config.yaml
n_layer: 19
d_model: 128
n_experts: 128
experts_per_token: 8
d_expert: 32
d_shared_expert: 0
activation: "swiglu"
moe_layers: [2, 3, 4, 5, 6, 7, 8, 9, 10, 11, 12, 13, 14, 15, 16, 17, 18]
router_score: "sigmoid"
normalize_top_k: true
routed_scale: 1.0
balance_loss: 0.00103
balance_bias: true
init_std_router: 0.0159
lr_router: 0.00143
n_head: 2
n_kv_head: 1
head_dim: 64
vocab_size: 8220
norm: "rmsnorm"
norm_place: "pre"
norm_eps: 1e-05
positions: "rope"
rope_base: 3400.0
rope_fraction: 1.0
qk_norm: true
attn_scale: 0.125
tie_embeddings: false
parallel_block: false
init: "normal"
init_std_qkv: 0.0442
init_std_o: 0.0
init_std_up: 0.0442
init_std_down: 0.0
optimizer: "muon_variant"
lr: 0.00858
lr_mult_up: 0.848
beta1: 0.95
lr_head: 0.00938
grad_clip: 0.5
warmup_steps: 50
schedule: "cos"
final_lr_fraction: 0.03
batch_tokens: 65536
seq_len: 1024
doc_mask: false
train_tokens: 240800000
steps: 3675
dataset: "wikipedia_en"
Below are experts of layer 7 (counted from 0) of a mixture-of-experts language model. Rows are named router (the router's row for the expert), gate (a neuron's input weights, with its number), up (a neuron's input weights, with its number), down (a neuron's output weights, with its number) and show model dimensions 0-127. Each number is 128 + 32 x the weight over its row's rms, rounded and kept within 0 to 255.
After each expert's rows: "mostly gets" lists some tokens that are sent to it at least half of the time. This comes from a sample of Wikipedia text that the model never trained on.

# expert 115
router [132 144  79  68 153 131 132 172 128 144 147 165 200 155 104  65 121 139 141 144 110  90 137 182 139 188  62  96  84 165  98 136 114 134 147 128  53 133 124 153 158 103 143 107 120  56 143 164 180  99 162 107 156 164 136 112 132 129 121 133 170 127 137 140 108 150 125 137 130  94 127 150 118 109 167  96 141 125 117 114 104 180 131 180 117 150  85 150 188 185 123 153  61 103 125  54 106 112 133 101 140 116 190  98 132  98 141 155 162 146  81  95 122 160 178 155  72 139 112 152 120  58 168 145  82 135 120  86]
gate0 [149 141 115 122 177 131 194 165 131 117 100 152 129 153 159 110 109 105 141 110 113  89 106 152 105 162 170 212 143 175  79  96 128  77 124 156 117 165 128 103 144 130 167 106 171 134 131 115 108 166 136 172 145 171 177  96 158 146 124 125 113 115 156 136  91 151 180 123 111  94  99 136 107 195  94 108  90 173 139 128 177 123  96 110  72 132 114 104 116 181 111 146 143 131 172 141 163 120 129 162 126 127 207 109 184 181  39 144 175 125 119 154 124 132  86 134  92  37 145 127  90 108 125 130  83  78 119 165]
up0 [115 129 123 100 144 164 126 120  68  91 122  97 141 129 121 164  83 105  96  92 160  99 100 101  99 148 131 110  76  97 157 123 126 120 140 144 125 101 125 134 124 172 159 140 192 154 199 112  92  88 157  98  35 129  86 113 104 126  97  95 118 141 116 176 178  93 147 149  83  96 169 138  60 116  68 126 152  89 127 143  98 106 125 125 131 102 124 119  92  58  91  86  94  90 105 105 139 167 168 136 116  98  76 163  87 144 141 192 129  92  92 136 163 122 109 130 117 113 159 154 115 183 116 197  49 106 157 110]
down0 [155 191  71  89 134 104 120 102 163  87  80 152 154 160 114 124 148 169 124  96 109 120 148 154 136 138  98 133 116 176 105 149  82 133 174 117 120 159 130 118 178 137 156 128  96  75 111 160  61 119 125 102 153 121 141 179 162 106 135  79 121 112 147 152 175 126 123 133 173  92 153 123 200 116 174 157  89 131 141 100 149 178  91  99  76 181 107 130 147 135 156 116  87 145  75 193  94 110 170  80 132  93  95 182  82  95  80 109 140 160 142 150 177  90 135 169 175 175 119 132  86 133 113 143 111 187 164  96]
mostly gets: "ated", " up", " made", " used", "ed,", "ted"

# expert 31
router [145 107 100 144 159 101 133 184 121 139 166 102 148 165 173  88 142 141 104 135 157  99  72 166  97 203 118  99  99 133 120 153 111 181 158 163 126 150 121  81 141 141 183 147 131  96 150 164 158 139 175 102  92 128 106 123 167 131 122 120 122 148 127 122 150  99  83 128 132 118 160 140 143 134 129 138 159 106  97 137 124  99 210 196 142 135 108 113 134 146 175 195 134 110 157 108  95 165 138 143 225 125 175 136 177 115 151 175 107 158  62  57 108 175 136  92  78 161  66 112 107  69 113 137  91 113 124 106]
gate0 [166  65 162 178 169 118 132 145 162  80 116 159  91 138 126 133 104 136  97 118 119 105  95 132 124 132 192  85 147 122 110 150 109 120 198 124 103 156 163 141 171 149 128 130 133 118 125 134 104 125 104 137 125 118 174 184 131 213 167 118 120 161  94 116 137 120 115 125  36 111 159 152 169 138 144 105 100 175 107 136 108 180 126 110 134 181  86 119  90 113 128  89 108 130 113  54 149 106 100 170  66 133 163 213 117 118 107 174 171 156  70  71 132 122 139 164 147  91 114  93 155 186 122 101  86 112 163 140]
up0 [136 170 138 176 107 123 146 154 173 103  98 131 152 123 110  61 183 184 102 158 180 167 101  93 145 137  66 141 123 151  90 172 101 124 173 141  96  98 153 131 151  81 116 133  93 157 130 150 106 136 128 157  92 138 110 164 176 114 112 121 127 107 148 111  95  40 131  48  81  97 137 146 118 116 157 117  79 152  77 126  78 128 148 160 126 117  88 152 125 132  93  70 132 149 175 169 155 150  98 159 183 112 150 173 130 173 148 173  68 105 115 159 133 145 111  81 126 189 104 171 147 185 147 134 158 108 154  96]
down0 [160 108 140 115 148 134  27 201 154 107 148 143 165  88  99 108 123 131  70 157 118  65 127 142 123 123 143 115 153 127  67 183 126 102 150 154 108 113  84 140 100  67 128 111 140 110 167 153 136  96 192 104 118 172 132 117 155 173 153 127 151  89  96 176 100 127 142 141  50 159 121 141 144 153 118 104  66 148 122 178 115 145 183  93 135 113 140 111 123 124 127 126 138 186 125  87  63  94 159 157 121  76 122 106 119 143 126 142 164  63 102  57 114 121 148 164 175 161 159  81 171 148 111 124 173 125 123 124]
mostly gets: " work", " made", " released", " found", " song", " lead"

# expert 95
router [137 118  67 122 181  65 148 142 140 166 138 161 168 194 100  85 163 128  85 172 128 132 140  95  96 112 126 122 119 122 101 153  96 125  81 160 147 102 120  53 161 118 152 113 195 148 128 161 109 186 153 108 170 184  94  79 155 127  89  88 149 178  82 122 124 120 127 114 141 123 133 127 108 142 176  84 190 114 174 104 127 130 187 123 100 158  89 140 194  99 121 222  92  58 117 126 116 155 136 130 103 147 142 127 139 110 122 119 127 139 146  92 118 162 192 102 146 171 113  83 129 122 115 109 107 113 173 100]
gate0 [ 93 124 156 142 123  54 139 140 160  97 177 128  64 109 191 160 158 130 152 142 123 128 127 142 103 150 104 161 128 108 112 179 109 113 179 157  69 140  54  73  80 146 102  55 129 118 105 141 142 151 105 165 139 100 112  89 120  83 105  73 144  95  94 149 142 169 126 102 216 131 133 109 106 171 154 108  98 115 114 108 110 139  90 106  99  90  95 108 115 162 132 228 136 103 101 141 190 111 106 118 152 155  79 103 117 151 112 189  94 132 123 119 183 137 121 147  98 152 154  87 145  92 162 156 133 153 136 103]
up0 [108 119 127 135 132 176 124  87 130 153 139  95 177  99 130 113 120 139 108 193 140 150 102  70 141  92  85 171  85  88  89 158  94 109 175 119  99 126  78  97 123 138 168 136 123 150 149 177 127  90  76 124  89  84 101 101 171 123  87 175 142  80  78 102 114 157 131  88 128 136 147 118 139 129 101  80 106  96 127 178 107  64  83 128 184 101 187 101 110 123 122 150 101  62 154  98 141 143 124 161 123 128 121 102 109 170  96 131 204 151 126 137 145  64 103 171 118  94  64 150 114 146 164  77 115 160 178  89]
down0 [126 121 108 154 126  91 173 148 170 115  84 107 114 172 102 106 100  70 131 112 188 124 130 125 130  92  92 112  98 154 119  75 118 151 117  69  93 150 105 112 153 167 113 100  77 146  76 172 117 174 121 179 142 167 149 130 203 122 186 158 115 154 128 103 157 159 166 115 167  87 152 205 176 149  69 120 118 136  69 106 146 141 137  76 170 151 176 133  92 168 160 123 104 146 157 125 132 173 141 123 145 129 114 170  89 102 146 119 158  85 153 144  89 126 188 182 122 121 188 169 130  91  98 148 142 181 114 110]
mostly gets: " MPC", " %", " 0;", " South", " Santa", " San"

# expert 0
router [174  90 121 104 162  98 120 128 160 136 184 117 123 133 118  69 145 106 155 170 126 128   7 149  89 202  91 156 135 127  99 137  97 144 118 154 163 121 150  92 161  92 150  99 103 117 109 131 129 189 123 118 131 122 150  95 146 149 134 100 166 113 146 115 142 171 153 100 203 160 151 153 124 149 155 190 130  92 117 156 139 119 129 210 122 163 169 200 137 111 141 169  96  71 149 106 148 165 132  60 110 112 194 138 122 107 179 173 156 138 130 113 152 164 147 142 157 156 138 165 129  83 129 100 101 139 164 118]
gate0 [ 66 132 157 159  92 124 165 100  77 157 180 154 120  86  73 164 194 107 153 121 169 163 150 107 157 154 144 175 135  91 172 121 166 136 173 124 123  87 127 102 155 136 108 115 122 101 122 142 150 154  94 121 119 114 183 169 144 169  93  91 103 124 162 115 165 115 104 178 113  97 125 100 136 129 117 113 201  17  90 127 158 120 109 116 137 142 115 147 224 165 125 181  80  77 137 142 118 111 156 120  88 114 166 149 152 137 141 160 168 134 133 156 116 141 134 166  80 166 117 150 114 130 146  96 155  89 135 193]
up0 [101 201 140 149 153  94 153 116 122 143 103 162 133 105 142 162 117 157  82 132 129  71 157 138 116 139  88 144 105 107 134  46  95 193 184 104 117 145 153 131 106 135 172 155 115 150 140 169 154 140 144 149  50 166  89  99 110 129 115 171 134 130 122  98 124 141 109 148 108 148 163 149 166 106 111  81 134 153 119  76 106 104  95 161 130 162 155 141 142  90  92 155 149 187  56  75 130 204 138 101  88 158 139  99 126 126  61 128 103 144 159 148  88 161 109 103 131 217 143  89  64 122 125 126 161  81 155 125]
down0 [206 134  72 115 148 148 121 123 171 151 123 138 159 107 151 142 167 139 119 117 121  88 168 121 144  63 176 118 179 117 108 175 121 127  88  90  82 123 135 134 128 135  67 149 144  95 107 168 100 113 147 148  97 149 172 119  64  74 215 135 161 166 104 110  88 105  73 159 123  99 115 147 116 186 130 108 118 162  81 111 125  60 154 109 133 118 102 153  88 138 105  94  99 118  76 130 210 130  80 127 148 105 117 132 137 103 137 126 164  95  79 110 192 164 112 114 168  94 152  92  98 159 144 156 103 104 177 102]
mostly gets: " head", " man", " back", " inter", " son", " pro"

# expert 119
router [157 134  83 136 142  96 135 119 123 152 186 127 156 132 104  66 114 128 140 160 140 127  60 104 110 191  89 171 100 113 118 121  64 147 174 169 183 117 180  60 167 111 145  77 137 129  98 138 130 110 122 102  99 105  90  88 167 132 100 107 177 136 130 103 173 164 124  76 182 144 142 146 118 120 193 139 147  62 109 143 120 151 119 142 138 153 136 141 172 111 130 172  90 108 120 119 185 207 146 105 195  98 154 100 132 166 170 112 143 141 132 103 140 161 128 165 134 105  91 182 151 130 136 102  66 182 148  98]
gate0 [138  51 139 135 113 104 151 130 169 189 180  97 167 127 128 111 138 109 153 148 130 121 127 130  92 153 112 126 138 126 113 102 117 101  67 136 149  70 140 115  98 114 130  75 117 149  73  82 172 132 136 163 101 126 144 131 131 122 126 116 142 158 194 155 136 187 138 122 186 141 120 106 160 149 165 189 117  76 156  84 144 128  14 127 121 165 137 194 120 122  72  90 139 191 159 116 162  97  86  93 126 121 130 127  80 118 157  67 130 185 110 124 165 140  87 149 112  68  81 155 107 141 130 125  97 168 150 148]
up0 [ 99  96 146 125 142 133 123  90 143 104 149 121 104 123 161 105 124 152 168  92 138  93 112 119 171 198 164 184 209 156 154 134 124 134 151 177 104  89 198  79 146 134 124 108 115  93 100 126 126 138 141 131  91  86 107 118 144  94 151  58 114 111 129 152 117 139 157 132 161 205 179 133 142 134 148 165  88 117 143 134 137 194 119 170 148  92 149 126 168 134 109 139 156 156 119 145 116 186 158  87 180 118 155 104 124 185 175 115 150 101 126 117 145 154 159 113 137  98 101 171 173 119  28 192  70 130 122  80]
down0 [134  68 113 109 143 109 117 106 166 117 129  81  92 126 133 155 141 128 181  77 168 179 137 128 141 158 181 192 132 140 119  89 143 122 114 121 128 123 103  62 131 156 126 126 173 187  94  88 140 126 145 143  69 138 138 167  89  93 151 137  44 141 186 125 154 144 163 101 104 159 157 189  80 141 154 115  67 195 150 145 146 102  55 132 114 109 129 170 100 122 126  79 162 171 153 161 135  90 149  82  87 170 134 133 119  74 129  32 130 122 138 108 127 111 131 114  95 106 130 141 156 101 154 176  97 122 127 118]
mostly gets: " film", " music", " children", " song", " business", " son"

# expert 114
router [167 156  88 129 170  94 123 135 107 128 125  90 122 185 169 101 119  75 123 135 118 108  48 174 155 191  93 145 111 128  99 155 122 182 149 159  80 140  90 100 124 160 132 108 212 143  97 180 102 145 128 104 155 113 130  99  92 107 123 114 178 155 141 140 162 100 125 151 131 142 182 169  96 117 133 158 198 102 105 100  95 161 130 187 128 142  92 166 168 151 119 148  93  77 151  66 103 168 162  98 150 134 158 134 153 101 136 138 137 164  91 110  95 169 150 123 128 135 101 108 117  37 124 172 103 191 146 117]
gate0 [144 126 112 164 109 183 155  75 176 115  96 168 133 100 116  80 119  70 161 116  66 121 104  70 126 180 115 152 132 115 103  85 128 171 138 119 100 160 139  76 145 155 174 128  98 128 124 164  78  82  73  92 112 146 133 129 137 182 154 128 206  66 150 107 140 101 109 134 107 126 144 179 109 155 102 159 167 110 167 153 126  94 117 157 102  84 151 142 128 146 101 165 138 116 146 135 112 160 211 146 129  78  89 179 149 170 113  95 151 167  95 193  79  94 111 143 111  71 111 151 113 161 148  82 107 144 151 123]
up0 [126  61 146 177 134 121 130 173 136 178 114 156 141 127 106  76 123 115  84  51  31 118 138 161 126 123 113 171 137 120 171  95 129 200 108 168 118 158 114  91 152 102  94 119  94 163 107  87 157 130 204 112 104  90 167 171 138 111 160 134  95  71 108 141 144 122 140 115 137 137  80 109 118 119 103 154 100 108 125 118 157 114  97 141 113 131 105 128 151 119 159  75 100  59 111 168 149 149 152  32 125 133 114 157 130  57  82 149 102 157 158 150  93 161  86 103 135 158  76 150 107  92 125 113 130 108 125 160]
down0 [102 104 108 138 163 137  81 152 108 111  84 111 132 124 173  90 117  73 102 174 127 135  95 143 174 137 139  89 165 114 160 122  76 121 108  67 171 106  95 124 111 134 129 105  90  86  52 134 110 116 155 160 119 137 107  90 122  91 137 100 144  89  94 143 135 158 146 148  94 100 112  90 139  62  58 110  96 132  74 155 224 162 125 154 101 137 105 125 126 132 143  65 130  92 133 144 100 167 143 139 129 165  89 129 126 129 114 108 195 218 128  93 132 105 139 144 128 148 143 111 129 186  52 100 169 184 141 102]
mostly gets: " called", " named", " said", " him", " what", " using"